From a checkpoint of a small mixture-of-experts model trained on Wikipedia: 440M tokens, 6714 steps.
Below are experts of layer 8 (counted from 0) of a mixture-of-experts language model. Rows are named router (the router's row for the expert), up (a neuron's input weights, with its number) and show model dimensions 0-191. Each number is 500 + 50 x the weight over its row's rms, rounded and kept within 0 to 999. Numbers have three digits each.
Before each expert's rows: "gets" lists some tokens that make up at least twice as much of what it gets as of all text. This comes from a sample of Wikipedia text that the model never trained on. Tokens count by the router's weight.

# expert 6
gets: "k", "w", " K", "ak", " W", "ay"
router:507514571436502450553458567542432523466514521403473557498514485515507547450488637467504575478530461485501547382432519480500407453537495501515507491455437517460513514461385510573509446428473507489441483502521534544577464491589424535557516475570500566510452544460548499481435575416495419658539475479526524535457479580590513527526487530505519427454536505429509471538498646528415540528573471558476604453452457482501482559585408476487592465537442525478539475494505490581504509481484433519535488529495624468440437492475401476516501527466508471491485426602508482525494460510549391585
up7:544473524468568437527408602511399492527489490548550474485571546531537538496461441533556566497422593485452473470483531434467489532572461485530528557360440518516552474511420532419418523437523517548463464463486455503458380435490440494645537541507592450524541459508500515518442531475466520404560591486405587461514432561521500399541501567448440521480518469500432531553562482437427403498516533464482458498574412521570570503498507506541463462511491431515503488506482529498545542480570430533488547591492523525455518545560395537461466498392531542553557448556482511491442517537465581455
up8:545483435511539454531511502547558519541514478509488489463488530467407468496393514562502516508472370483536504458453382521461413541482448428524512502507433509504468478486501561520470390416438497563535515501512477466491439490476555509496434499576470490529530424448518427562477656474567548523574487444450521537551464498565515567512509465460522630444578479524519486518464548523517446519539446520549541478519466484454464504514530448496503509639476527548492485499575562470501464489636434520411481521579504538523576591569464543374539432389449519408481529636477581482479516514453558516
up9:549505545559470581457499509525486528546502465569491441482560597465434547471503503493442537492496470552584467482473463575526482507490418484494527519488513525540532445487391487551448442508462544489532540514442479562413562529416461472586481512574529449619530537501525476546538489545378517490520493474451553511386588565450434492466521487473469655439531525513561486539529430550425447427471540483536522414419384544522521443552586452487518528522557398537529500476473499482563535401505444507491493546453480560401472571575447501452452578507481485516482449538493425478425418595422453558
up10:413424515475457484501489484464485518570543425458464575504587491485490530561538525467534488491449591500457552494470515553506425439500487473450504429572405513386476529455498546514479529510507590508499459454572505533443548503505478456379492393506469486582518621601540624530493640509462501501549485560424522516589534461490486537463486541462484548475559525530509460493522557563458418461522432370582515542455503447540419406497535554466582347561497483550522477472478519516533524425474502500476451571563522486464510579572534517487518530372439541560483483507470513563475501460449478510
up11:519516511539455574498466438564458510413517432466439482530544475444454572467534473452563562469519527504423424415406433516496487536502531518449565497535478526492568458517528509538657406471445447491466497566432645411507547494521490521467493543483583514366432524478523515421484518446509518568506498466477490462555523555450584624539501466530432501484490442389513469466522538494500565565561490513549501478527451482478455512484433350566524544448437472595586573535559534587545509513489416496517474538510598508461460410505480488536460450512549523562561479464506504464476458542493508592
up12:513599447487527442492487518515467455424401510487459444499474471481491535531438535466570532498517644488454538452473593562578517542439529478394480508509513551390542553486530527420521546475443516476498575564465443473479548533507430480502450519439447449535448549522482478445519433523670502448511428537512491493524397550478515514478472553390509519483536499438472569594489532526451576516553532488505549441453447483460541463421585526475478522509628525495493440511448505472485553564484498433635551462464482569480463568440519519482450496515619497572429514425510530553576416536457531437
up13:576507547524474475439482582554462424462475428495553427557496575469538466480492558510411522484444450477468466424529428592478466427616384472430565466459493530536501516631510487459500428458392550415561499542497471509587491576492520566522572487551573449486517447540480513506466567554505459533477531418463577504580588503422494547520420495515498517426577495500555500484478500547428419564591524426562582411517469535480471576450453529495473497563436495420409450548483482494384555567503589524546471562515455475547483502485508498546461562464559450497552510519452539474452470485486472459
up14:509560390566443457585460428551515477524500514405392443474533407534561503486484608509434565539563477597559505417408587515556428449460480455550537566486501536475429477515423526488516483507459557505510447533533578512566539444546502502429516475539481471516487481457511545499474489523535447577476537535397637481425487388500542481440435506485513451476491484496546474570475531549430530531505512428604506561507628516475483495453459465467532481487532545509452463401543507562459546539449476581505426521529587413424453543557493489450488494474586508546507494504552496560592588511446437480

# expert 2
gets: " |", ";", " |\n", " re", " L", " N"
router:512550499490488633563477479529432533479531461505518603452578449501470472504462468473589592507460480470509513451543534457388475452460518548545523489460495419505485494560590492547463510482416567461506458623597539452444453468551477485448500532521478520448474504479538515486545575395542494435503334473429546496488542584443528375430487518479602437514521480407542545517404489475460510525506499450528538477470404553540516496469480423528562509462535485632579477519527542492499494572573502459558501507568557488540508427528543535553553487528482429463488529459413494352509488450487475490
up7:540503463522479472466450457515455532508560417611477554529569389463461576453494508489478564493485535539532506515514487547483472490526491538592435510383506473525565469631510469474569482480534518455465485451565485404422553484503497450518493506456486547468550543530408475494432574529517499407473482459410509520513410554500551474560377492530465486570553472495586492563568500632501557399485526556506443519513577523414501564447446537485512588434534429531477448495540532471546517513544426486553508494368515516417467543553488572544452491501373473536501513412517450405457515595464477483
up8:540480464500505491431472567463455529477571562454429552452582549570509500464474524536482566400505405480497490499536541419448462439535562416514511556606481562497424569520481496539509513557435489433431493403562515533412469517533495491547538571534428503507461564564542522515440525466471426539478516537538508404497521405461562522502533538438509512398543486469492488535411420536506518508565439556496465486476396461563521532382576518553502483522533632597578441501542392524499559589502511395447543449472475494506514459581401464514429461484488472437504561474499543443485431566505465475
up9:466568368497393495485510464479572508400537372482446461505588521478485515570445644499601583531544475545572460501539519580443497436513524490459450556547418476475476473514492461506525415475507483526395449542555509468496452393470524465548441456532401547512533537487450462491511551439467522559510502512370509568489474518533531465478397545505542456538480515489529473475562495513479504508505549557494470465484469540426459466580532425507507525531563428574521438510528439587547429512471442432489530577549535491605534534493437435507432504526438580523470493576521511483589599501438578474
up10:563414446464533501441564457505498451481437460529501465492576502488584553522498457465437529511587437498533521431451444440448492465538501446503461462600548505462515470577486562520505579518427500562440441537641552546513470538483563487605502441437466496491541545525578531514525466394421428488481418411428439506461584564558482512508537433541448468555544542561491484482520441496473456515541500519478461454493570524570501474490437495508626543326518504502572505556480473554475475615535490511526462502512493509549508455570481523435587540514418398600513452414553526493465520522506452571
up11:589544555473446575514472458481576429552514423457544487447470539557528446542424587511465529493533497464446530502502505531526485559502461495460505526570513501503442475511511479523500564498451475527443492511556503410574489511512493554473512489490508530437480538448514520423515572480487542540562455412425640512513516620455532417510479479454565385532572405538473592459471434527558436532460471507505598530472406481503479630507579413480518473469551481544552591438529555507534474552542433606578560506496458531496384534447502486513498462431393378501527575497413497527545480463488413474
up12:451565546498458475579494620521394509456505479579577553474514439544520493515498526621496525565509482457474510469461451463448519456528600519517546572527507545479479451546524419511635458402518557448517450562519465475464477534554443477534572574508466530467508551528431504488572559505500389551466454507517505542540481465474488480534514552480467471546556411403600452516448460529521526591447559537457466554491458528503387480536499352477526547432462390508552536562498544530485576362494430592442447505571551528495527437457551547505506539458456509526443484484489493440456545436480458443
up13:541509553484570485474524519541556474497434483443534509478550431415523465482499535428493591474444536561433493442567489582498531543479481411452526474513434508485534547497458436418539432461554506505496499558540529489540561561427388587485499539478529551526532484539526422434505570464479436427479504514434546493494504562456506488516438515526505409494579537557463437485499446492457526480483522451410483493451515544547527540439456358584514501484386439618420502574470531460559487449554491531555533502617590427454551548515567523501524473577449625504592471547494392385502478540546533485
up14:455472529451436541485556413439416544472484514446487571519566512602452425488546518555520516485482442459550548525501520525528476502463510546420569554475582480491509469557599429648544450452436501545486574577533512468469520532556434519462495470486546466450480521405461533531548611424462477543511495468503473544501499486501554467444567483436486469492525408408444502517492522513514569633528537486459491461469526407508534562397521540484609457410563480631508460504526433495473463553592466539524503421581436567487475462533445483550580480450538517554462496546501479524381522448446478418

# expert 1
gets: "z", "en", "i", "d", "a", "al"
router:513504584410593421438377503528393459397493452517505473495483466389487463486469552421506519512501457474536498490536467479392517476511463488547513561551514488542493497537461478547369496554603404443540430443490555601523532487573502567440587514570548511426498464451513476474487514386511443546587559449404532475503499549485520560493473499495626465511462550484514428507462478437476499442604585564577456463513497434460505484557507411575502475452516447537540557557459432564521440488524499579565462553540496457501444485508467487541527515543579520509512508552520511444449467542390510531
up7:475608444509553481478591559560384398546510464488557567459418466570454491569480455461475453459554517493520465563459490563556514533502559434494491550465542536526480541499506297480518521514437400540496580439562498551476482500582542546449554558463527424476462557473535500432530540449506463511603544552557532505451449557432533529481481512517526462514494387502578501575542565494451420492414577567513515485464424402480524529440544500469553541537575449567427459538584563529506572494512409491527526497506440542475519524487494453488548531482454481454530449403419498486473448493482430459
up8:549557446543523536538409377463498438386522467539559395565441420501530445552492462533414545518497495554422497445499460517388601460513554489581482493535553432569427530547520479484586442491592518502500426533422531609442482555563411521449557498513550456471503521451476546559573485377558421486516493456414481541554609519441450536535493480504460516498532515469459488491545442429417565526598519521474460479529487528542479505441517474482459488506530394532553548522554497533500516569471507621537410488525498476413563446547480537555446522472523444599503532491486529475477539479487529480
up9:473604470537567492624462573453544466433506524600605549595473572492488512571496494471480468511528453464479518442517497524419558485471491513420553459535464513450601525538485544536457482556572440457509484508345592458482569487514517496462481533413600431589467580477494521553562452507413483513598476512515529462499540494460471449527434556521466464469536500426500513474494486526571521552554484501460542458576462483499450451482474462534407444453621462501500463441561580489542500585512492503518397506466513419466470529438361487561442524459502565487401575560456468491419536486509503498
up10:465472491409578589523533480486545505448632420533473498597470449535469491502505570534452537440588516433566443443518531543509531491574499455471560478399408339567477531426433458564399483495460561531477530567529412525528471452459465472449505473478530497528438551489503460390488549522481409660562531515580449439488514454463539515555504452542513449505491501370595459496459486404469472514474553524573475544515492492580520515492523533524520422474560439441581579517482566463418533524473477498562537533483487521505495543514514495523522575570539526501517526520542491471474463407559475458
up11:530507493485474556600383590577503398505534484562439505528485462543585452463395463628500523456631441532499456455499583568506514498512510511506517471513451481563530470498372501534542547511429529526479496504513535494477542485529525526409442536567548567493476481476363503497476486484507469511558527411401481524453396514527521525499452488535475455442480449453532450515506482562550496478524460410616526458500533523618416517580491565518523486425500476510501504481605521434455485584564479449497543508480472448490561509563494508502490377484533452440500419424552483532485576430412540580
up12:540460582574470464438501514533438594523622542477474537444483412495490504521550544472515528579508373479578430495549442482477547536490488483464508540514530505496519411435467498451403479450519439480447519542471571416560503520491403540479574490501584634503486503477442358485529454432455510515494508397553583432546472542487564536462469554502492429475568465390470533500550535513476460535565471525489525535513448543488567545574508541490452426600546432471397583506497441565519555419536457462552507550497521505559481467563472428548605526521459516457475485459517559494528441591471484553
up13:490503537541498461543464583505550477521584501531569469432510596412510521532566556453498407535483539464483541484384572494480582439527469511539592559457403469474507441511479416513490451489499413421432493488568474551478490517530439524520560542532489445418499491428550459515513605431507486471623587437507507414482484498518524514519455479548611556554562462367484403522432560507460594513493414507491489565622479504539530630435545513507449449439468451417546533496479435471544494539523533531501463476496498496487474479494561558569447542446493570485532486449484421430415487486446480499
up14:520534469475545554432413535493520523457536550480378482525434472398470485526514545492478518492496479623476480470477487472464490499446576527551495476537474480524424441443550564424492558547529484551448605431543524596528452429458478563438537421552471515414460462482478462460489470497518500606546500467431400565542543524453499539461550576498462454517433505465526490488567451488528540603529529540514489482565414412464533443536509444465552484582452568476594370506524410542445436525577528486541498571473535386481503535583477518606410485543623487534488573496471420528526489464488524496

# expert 7
gets: " m", " t", " f", " s", " w", " S"
router:448540511521575448509486564592466441497621525503476526384539423487494529493435551544438545515513507491543490444570584577444484514455504445571448472428500433524624496590549431514485469600497463529482475427453502512543491388515526426515525560540410526569448416477481525502455511440548506543496508385502506564550605504500557529410511459580437415555503426506443472562519571490530573576507534544526425470595488592480569468547574437543529547544465422592493477503520473456542492584501378499503495487517512563494486488468406457466507488455516458501467498587481541499493464463460473480
up7:519520552401538414553496507537514476549530543468604504474495406420500508556509480514411500487542575498496544492523452514494513537530502465503450495528485534496595497560494415466561476502389463470455524512578506460443476483580591477418586469582516533521616536464462448566532442504563550474588459516463546459598516495490476516463525491572486491432484548424443464528416536528517568438444460615540485555531570475544501442482423419517483526498588431477376492547421439466560429470464474479530514537509486483482501564389542480485501485461367464565445476552510515600446508602444452567
up8:444553421458484480497511588497512502470407483474464503471536485458509453442556530496483499480570441491452561540453470458580467465519489493505604510443461571471533440474518459592505515540445468577540537568456555457510499561552625525511495551530587541500513440569518469450431432494410531491430503579538578483526539494560537545491407482616499508472495591428495515557465456610520550539472475485557542562516478504435455449594511484499472383436569503472410482536502574406522495503391412484560534555561460571467625469416463511452433531515496498496461452466489524620473465558544564509
up9:334438506417443476487537552586544565522554519451415380453440493556465542502500572500593624506446483464519548541497452519457522575490526436499452415516561467549562496449510499506474480598465416517488462486503490431444434436511463415550459436542417527440519537492468502535416633480470501472506647468516497531489513463578506417482570410517466555449483497448469507552578552503495525557521600588447500415555456534491534496501529435497567509535523427505542557485514492541573505499519474532477557479490550499456520519523492493535496447479507538508480394534566551474595420511419499537
up10:461556513472571534558498434489442475545578455489457592423517425475486412580502549488510538548444627495542513507494440585444475507530493485496508484543509520439551437496486491549608461509497457542548543458523541496488505466527571487446463521440526466441483465464555537540548459479512558416417554364565486507530394512496546548476520557469388503590492606448599502613512476480538543472542479538405483590550464545425495428507564527523565451524494398570538468444470532489471533485482410490557490433439465572599493484563507570457497473475427506430505502528489589525449398470488459558
up11:473438477549534558556502485522621490502525509472508514418538412416493588451449474549491534543477562606580544504505621540523469470493425468504496445545565491479536515489436465506428555434518489464509520530450510396495493498477491509471473497471553590550492383550518471534513531465441579542576559403531543437488519560501399455476548381429493503467545474546421473503553502451470548487555592456543476522530397540480516522576512490506511496538456400465400496594516470412512404560376496470546520501473576458459477556511517487482568513430508432529536584564423504506393520514479442464
up12:446449433495416563493506532466483466346458341523480515362538418551582456477575447471483465537372493536455492573584477560496471458487451495509457502498545544516541528544532526482531471544492552468579492532581480433559499539484502489440482608534558617501504515508473537519544530558515518469469539444505550449434531562492522412490482507402451513515475459535414518552494386532519515548441541579515430474540452459563497452561479506563517432495511410512512548564548491522514533454625454463467441493555522533431528600458494550473495523524515444528595556530430480464420469448463480474
up13:530414410520418475485407537496570524459547556507415535560562551516537541440346462454450544483526534531462457484521572588506561526458440534440473501561541551507513528539434595452568493464536491540546454482457507517452550504373485472441574464573494418522503568509545571519492395504444427499573500512448524551491496453471451489432457513420500465510574468493539361562452463529509528553481509495417521466541443478552523514622522448558537525480485603564578569471503543508535443406556547488560487549492498502492477534515523421457455439541518555449465475461467534523605395462491445486
up14:543488556516549483590555499490401492499410586521450444479626508527511453546502489508515610543462532470518448512559465468470481490611552600530390530444512490433575538450465515492506536554482473592397478469436520520405497530517454466559565433579441535476503522508467488532446459511610462485491531470456498521484492538580535510521468550517490517451451501504497444535474489496501488540557555541455486498542518499536616412512548458445618438554387536528492424504504538475529445478455428428430553448530570522502514495525516403482485584527549394562522391508537421470509480386480417571

# expert 3
gets: " a", " the", "-", " p", "|", ":"
router:456527513450500638556499480524535348504485566605426553494447555482608476414590450427555500598571540496548507503550505478535412458530522425585492435451568436539497432520491544543510542442443484612612453467436480429476505540522458558446521524471446512551475541483538522505448529539498571520454478528462524528595470531462537545454474525497552460489549495482432519534490461437435488525445499533519489466510424511462575366473534512538509409556428489495507381522486571569539452512510460457442486539502475475485462497463473510606475458379520514488502445499442533534406489567513451440
up7:457488494413522584501445550558480577460543518475401501514512496556488497520556466463517525556591410433575407496456498462555534497547488443441425383626394421572489488510447398517463545497523486462602529515514514487479533497563470451514486518491478394475435502519537505504433509499552531476511541434419512527495465532535460523579529498429542429445467498514508562543436495473591501449425464485641513489484417441485536495561495553562526533544446516595452520466576548564523522500531502540533462490501398607481498426469481593482493530579449507515532423474426485525522503638543441448
up8:571517448515576551515485467534562497490460559511561526524545531482555500506447458475540508507558458510441462463506511459515559436445610562521468526384414448452517516533471526594400460489523458514559527431524449567497489501575545459396550515542429379445498546567489518438440413459600471492554475510504469533593484529527471532535559629469503553434513521415471539553528432480544388570530469562607478475519430573504475364531493533559481472580448443566483441513567536458552488525549432509465512498469452503487358490488466536449424473491498450512547470435504526462579478464488483562
up9:399513466480470473473587503475550547584386529455485469491529563541485527565406512427509480500434485424566511510540472512488481403486534486539593375532576476512502526468482462513541485492485473426598444395541446507546493504485454544566538444608575513420530505501517549537465452548555587502526485419440477460499546508401610485482450489447499465541510545447508544519459549596478589546449551444472386489552498508463435472432582525606551518505471562508597409520526520516433547515453442565508548459460561592459484452462496420454499525403445501568501462498432471530474442523517479466
up10:557515553466462518469557516383518456434563521505524485581433565511535467396507441538389473556557600528419575440557505483477527472520482489513460566503508438496417496556417522481509473510453481478548410451591461538479495514518489402513538490516499507486541396608487599464477541561467553525525558445472610548533509503508438515469468537570541513419482423447504456502487574530472581500446457530614460528514426563496519515525424498466510398575476449411508384515497461445478535485476526615531542523504525525486459546462529443473560539578473428581455470556473458569436557412475473548
up11:368517610400487474530475439472490478542493543449538500466485492443543556603466435508490545496532591465571474429515520489527546533505474426438458427508483478553511442465607537454536535503486513484501572564468536388551434502518457472575559548569447489420543482470566552455558524546510531588337464579512533474517490480548526559512484600484547523447475512433526485514501448524431494574506451526524419587512595539495521430417474440484447537458567457423586527464437544534465502549541461474458515544541533516476415437500425399533452476520468423578440508526478523508588555474437472508
up12:462442530467467566430610489516544452494521609504464441535446476423569465492527371487508558510516592517514431483538445494603506520471418534554506386526494519430506468492469544511491521525515529478521620391491558476495445508421561463491475465513513384557470451584471556552498482541489548534526553475506489555609610504445441487467400516524523490513465498518484514491525491410448556451554541563541371418453520539491480545652509442527538418542468507440510572560522515431482557512454429549524458497475582464518498559505508536491506483457536457429503518572513493522433418608512454499
up13:441380498419488491517442559535501541499454522467462483485490438483448504573485544414580513501480491531494489388465458457509534572535426457547612511589511473473511477476580531418413596444443490530649579478478543418520438571444591554471563529557487458495479453479587455369423548525528529512486510486603571531512458422518492514576525494468421468430497476469594495484471500454498458504515645514433469416580452555514493529495497540480527443558533517545532572555529525497562425493549550492515549496484462562460528501435485633470439533499552489498480515524471516523485475422485453458
up14:509465497543494469479468585469497364608457584462505474469509495531487615437544486426501628501501508521526506512549509505497491500461498431522560416554475534559542383504370521492529522424536477413534560487540437493463528510493502545489489410503512462424454622514535513545571504512556515397564512403470565575537600511512573567419577526505513525399559450484535512526483527461434472567412458436497518485490466558474546504507390510531448471548464499514421517501541440466474394427525579525596532540500483461458549524521516485500509524495557562496456518484437531597379474550491487494

# expert 5
gets: " ", "o", "-", "ro", "–", "0"
router:525524562524454461413510478529525567449442429489522508480452519496545472540482524558451514501516432451461498416536476497541523479432505486551586555451576501520499489513520549520489609571453483438453551440410565503478456394502577445497543450483467435551498542502543533530451502475424453529651463377491488578491550488432467481393421542514483490499540604485496440569534459496488539469522509541484490496551508512479523532487505473593521449498479473563548532561626457506522444468530458499611394589556530528506546442520477513527419494474551406613449461467404577466467441632439467459
up7:448527439544508503535506467608482534468434502446455580466501528516506457476470492550447552523444512512519424500530539456600554559494455523542432502460558529554534517449435461549546512479459526456558498523427443508542509505498433489415548451512572482391470523443474501503478520358510502587514500525474504533534543564553528549471557472569398514437536489408491516512491494346507527431448544550486584557615531535469612496591525521518466434521521560571459484502515504468420559589477513502510453529559562529500492592399567467528468468497444461512471587498541463544444387592370445467
up8:401547555536405596507533437614550444512506488440532565549526455378515498526484495526572567563493531494493608538493439476405573395555514423514531566524468505563474412489489532467484569540517531478488454475489540560415475419542539520594494494478552551493434488598485525489514532559506455566486475441502559544558554434596505483441391444464452429466473623474532522518554475570459492435413477434435541590483530450529450481393475530478509485447517459532508490464546516385532554450443456468485517542532544501442507535508511455521512463529502461596524434415482523469468485556466476418
up9:529535483431410456378499465592457585381499598546483496549544510385390528467470467488512504426549535501478461563536539438462498483527492473445467403451504509544514489483393451584495504435481450489512557619464421527439495483447480496485488508491561478555489535521562451512530514441544580470397555488521503653623467500504516479619512525549513491576536437487432479475528477418518446438425500503594483570490523535467498550444585477465450527518489456564565402509552486480503516515544553605433541439476550542462531500466548423489486446527505489513533520505523439482520526489507439593
up10:533462460440409459463503593539425597457571545434533581539526559459576468455559645419522454430517445524497444483508526492417541490463468485437565640563445456509438544558449429588488448541536511472534409450506542470532503493530451587530516480567531502343452529492463562463518461522511426500572576454462546543517511448504552527524554453483581527454496569482425495490444549386525512472462515474531527577528510451586501499495429443465508429510460581492453486496537452501449528565509445578532507498419512446555515457425411445492500496484505527510434472549534419510547464543512484441
up11:571426545520528451469540438493515553458481431594516486335533470521478543503514389501545507557499450428540543513504560563471645460446503503540505565506517488512482507537515499482474540552540456443476401395512595523406495554516540605431373472571470533577557504489435448439529524457546488487490477479477517514513475529499459512463451565591475447571511425517598452456533550495485489489508488539561465520504490462460553472532512591590519518478524503606515488502538557559486414444553602595425475482522513501442472513490447462457453528431541517551436461525446419579396475556507529433
up12:489522491576520502475493452474535497514441590469487499408404489405550397462505518545469519539540480464430466417494539538490467494445495607451527561469492435619471424454480546523435476545545491583590506480491501555481446498580432555540581485542485355552616548515567439523547453547501426491506499536533475547438513590460463488521496533479520529475632559448537488529517453462528482542450527428441591548562387522532586551514480560530535461518490466509529501581482526518445393489485543421559484540483497503551497452479536446454456478392462569484547520466489515491428415574467573566
up13:406466489453414564493528506471434663431513536514561551534433446467568458476472479565554547598498536481463539417411514459534505513400501473489458473450543491596479485376510506563499549505463494576521490496544420551594492492555541431543518505412448495565551515469531419415571519532504526534565458564589505434493597477441498450568522472479557596481616547448487485539493530457547469536485480489521521507490597583552481543494455545529489573508519497470517493566517528516468484628522418489509448480465496489598459442433473505422504474482474459560506515568374467451478478498512448434
up14:459553531453528529498486450475427450452521388601463469574560418513510508388558476532497596489492460509524444557547425560527513570506539500451605529433479426518477470520507573542525453548374525538378516422499624486561566438527470421531491532510573462524481460531460527351558521462499552489509444453484532424601531555520523373419516476523501504483422520448527428482584482512526528582482401504473547524521483492475529537531489541476391498527539496468503525571469498500467527585529516538575449478486517506501499444478516486545431435530588496559462402448508429546436501498488550465

# expert 0
gets: "ed", "it", "s", "ing", "er", "et"
router:520468503550528548436453488432474499493483577430587579522423489517497494557433555467434537584523402424527571478537538511447457436526506325502497552507533457540514444467493558555500502509518516534511480456613500504543450506510501474445564559497494511474470476482517478589459463495479394478529434514459482498538585533520526510506358420515502490511594515521534437534493505485480505529513548477497602465493489570469473429583558501505529487499593413435511476548492417491516505528555505413572421493547506512432472395621534501491530447513533490599347440595478482579479436578443533485
up7:576430485492566504527478524359508533515533457522592515515435484480487529565477536598551422570491533594494505464534547458567473470538538489528556478555411457434522461556494531547482561547619448504544529405500484468519433507485491446546493497493528534581468456463477442538467510523504440420522475471448515519488442468454363523526420518519504463428463503432431463468478473500475497541522429538401540487562564452586533477516670439539493423574476594442445456514480552507519598536549461537474504496513532531502527391522491525480415564447542493452438576434365547487483505491466455575
up8:571495426474536479422442481498587558510414560512546375574481547537459498479487519410500517553470561406536461529580495466474532501525475410546562435530502420484576446478489415559486470454560553608450410540505519521484480578538536478556510458453446485480432477539512402498433526514448451559445481440472475417512550478526492465516455458509566482513660538598455473525569552534511481577495536514548491428491602562451522507550566418499501536592524498498514541542436522506504471556484468474540452544497437489520553528517495458405451493540520422387420482446542622460579542475528476492
up9:492530650491488445503496515407509567569517409477454456542540491506487473495547503500417563633504527526491456500532573420499453456523520447459474455504491465516510428514493483534524416384456512517452553562481451522581493578444483452479521493440583589490482625486519472525542587531480481505587401352451564470465505418529522414533434456493551531540452516529471489472484520551572481471518493499469473454568499536385507399549578573553540549601530480526487538571525457518513520527498412469499545518512506439535442530545497537423563535542464427458413481480438489569510593444446531538
up10:516470503373649473479516490476422553561549527502480517538509518525562501454446507594431476527460403430554443524533560453533493539583468462468479509424584456519504455481572451495440554512529488446463486490437498392477452424598511584486496594382529465530413470506548566584490570435589368503441503479463484541557451463468483446502478487459514393511502515585423500514447545523487511521430579432552535478471553490501484620482491512468413555523528485506546523481466444569497551521550531431480476489494479451516487458491478574558577421494500463438485606511537538542495480521547438582
up11:504497569459637482476566593405516465554506551559488490580442533548514523595469485493483529538428443562597470480471449413632454465525535493454492440481436460537481528449484478448491412465441484436456434564531564544488436589494460498437510494470493567391557432466468471487540500476467524509456579414440533419521502509539499495441488453550489431576524504457526451528541398489461610536470514505541499441500558534535572430570554512483508518636485570464537440584527572459455546536542535454524504574539545551526487474465442495517501540509446432542418494501462524546457394548517411468
up12:371576533544433505457568475410432539592444458539527541532530404509500526496467541495392490504457443437507423459607437544467533513604541519438568451449547513502364482514508539568449506418495458456490512544542516536541516443528610468487495494532522498487461421544522521475478511487415486424470524474472505430550419421533553479565431522528477587580582472536534533559493458595601552527503482561483509470512422482569612459485483497521550475376492487464529453498456555592547538511579468454503579530440465502572562470522429433479500490472487581528465417465477515473478514531441489483
up13:469459449500430502495536550588492556502564510434483499469464474537522597481540547554455528622539493485539403490437537473516529544461494405561574546505526448422477521567517534522505460526557553423482481378551419505479455436448549539451483591558516515433363513523480536557421533548502443555574600467428478450449526506494531502483487493563422495631485545370548558566531549442517462482620475544537507436476549513456520530405521530504530464463493521486468468515434475505555539494513522506415500491575481484509422638565482486469462473590446463458445453514510491506497495611536489439
up14:524399535489534498489496496507505450450518587458470570514526411473543562452535491543527510525475547494445510521458531482407478524486460485514564519418475547478478452496536523578533360506440522400635521471568509618482488505527536463516508473416387545548526421431515466502571515463477568518478545453481528482538505551565487451492472417467546459446563419578434514422516429439433561547446453485517483520549516510591538513474556518560554541551641454492386452403446493430515519519535476545482563563489528565459482384498499480502515558514511501508378518565414511570562438509533534554

# expert 4
gets: ",", " of", " to", " and", " in", " for"
router:473492543488493455508429484515484504540556489487519531471453455450562516540430567488476529510440544451561541479470529458474426464475475444539512464469563520529558498561449535572477560599502503545467519562516576577535551514495550432421440557574492458489428444449528498506410570513633462472524450443457539593582536520453519451429506551466556481445575565491425440551427504571416520489552516534480487458477454552474584464636471492538570459494552453492594458581511569437487522548580456478547437541555483567443542473547444485498372496547593452500443421452496545580471470489415449406
up7:558514462494482480484518495498570505448464577441533485557518499521430433530463498463487493522504504547482529476522415594466543476466423459540553514455595515525455487484511509515442496563484506515585523496442473457491476569494508503488551489467503451519431575506548417543446463521504447402430534461436487613533600494502508512474529478646578412516497605499487430452447542461552514579513525563468506452461528577482467591579481593420414574619438451491499429510468496401403572488551468499546493475582477386583493447427578462461542485484490548452426490524489552543519439472447581599
up8:471465574441538488505453523597521494542500573536553483543507479497538492467441613425426590444500592452444493548523493441487391500504534495511540515415547504487542553574517499571567502441512419548467495396512500545432492563427485535482496497437392475493413600452396463516500445482499466476505512526467522547457508527564469509552491572520535582482436587377542432479441533413542558476471539468545413501456417535595516474452532481464580378551532477498533521550444500414486506415436603589518483502447474593514547552519404498553461447553475448458509514515510476542496447524484469514
up9:517569535483506477464524507533371391453475509477389463442556410421498500631549517541448480523581457533490581471470500488549498459510544430522576614583433517524563581582500547467496437583479524538415581514416470462518507469516425576567493537510533435488437567483488487531461538577587589449528467448520527525502484508514451489547412479542421407496438517572450476460462488467513462469520506543429563433481540504505451503577536484476464571542513493467550512518495563442591500528500408561485572585551460504438450616448466426541508489531540489452453577484499477519582509511436498469
up10:503535481535440429476544497564407464548524495429495510404502533436544492462501416480553481478568497544442564455536494468485504516559469530600559428600506609478556484508544511512447539484430483517535546534485488563447515442513460488500446623554468570438463439457481506444441533541485561487436521434531570454499567586528493462542478533497425437463505549422552459536495549465382495567555505593529442532425547551444537544461409439538559537508547401454434582537406529450484527488558513527558546467582532565478567481502474452443477498474547444538462506395624537406454513474452556477
up11:511458517654443472609488517542491469479545506566440585419538512605421407446486488543445466551520527542418542517588477475558548522512499510532592442500563498411544554591523457563422501451440420367574532466561438541450475463590480456461525478455509504501499574480526410491530516507577499583499526459483521536475568494516523498514400507533435443440464495496418482535382488472548603482510444441469466465502540537482542530561486420535468437511617478523525488512502520487510498599494466402521568436413520453496464549558523525499462506573465512495411505515504495515541598492458493467
up12:415426460553396444498503503512509487496615513547475462432490421580573475494437529446473477553501529487534492512537482569477453497536488486465511556498534562489542562459491598442389628442427534400533433503472598519482501507570572526494486515531499448571447508529527397505459567523457561517430474527427497490620575576510590498423440472538482581489571484472430510553480480475537512496516543551582527452512623395462560522432446527381479511492495445411537513518463510534524418488510525454500521535523473590477573479437490523465420400450482470522469525487550519496581546525505426500
up13:500525544517482482446489521491499544437513559572513475538495436539481510448410477506430445523479532481522471503522532603513513535491471472400485465531506476517589508455400432536398470479495556443476509530465462450509466539581546569488594560433513521478509494563474520579530474547525518468535567600415463457465563447503497510439506517532627506519541569567492480550484476467561488599509486466409544488497531574577500481463597486475501396464414456490528492523465604419516487433505566568495527522519573517335463526605364544462502557486525503599407466547460438498465599457435505475
up14:492523557460445507571491469498482418493578508485636577462478505523504564433568397443418555531577536488525602496574547433503476530428409469497525472472513537474486512489511525490482504498516462479456505573463491502471510490442521505442540488506572489472426525483554519542551450494475549463397522490533558521487596503461573454483475458475476548542451377410382577498489538539480469482479539613544514497615378434429449487501534467453479630530494588532499528534417613414466467450550524463456505440450522564522503457529462614522533511477535496499522477512402477562532487458567594462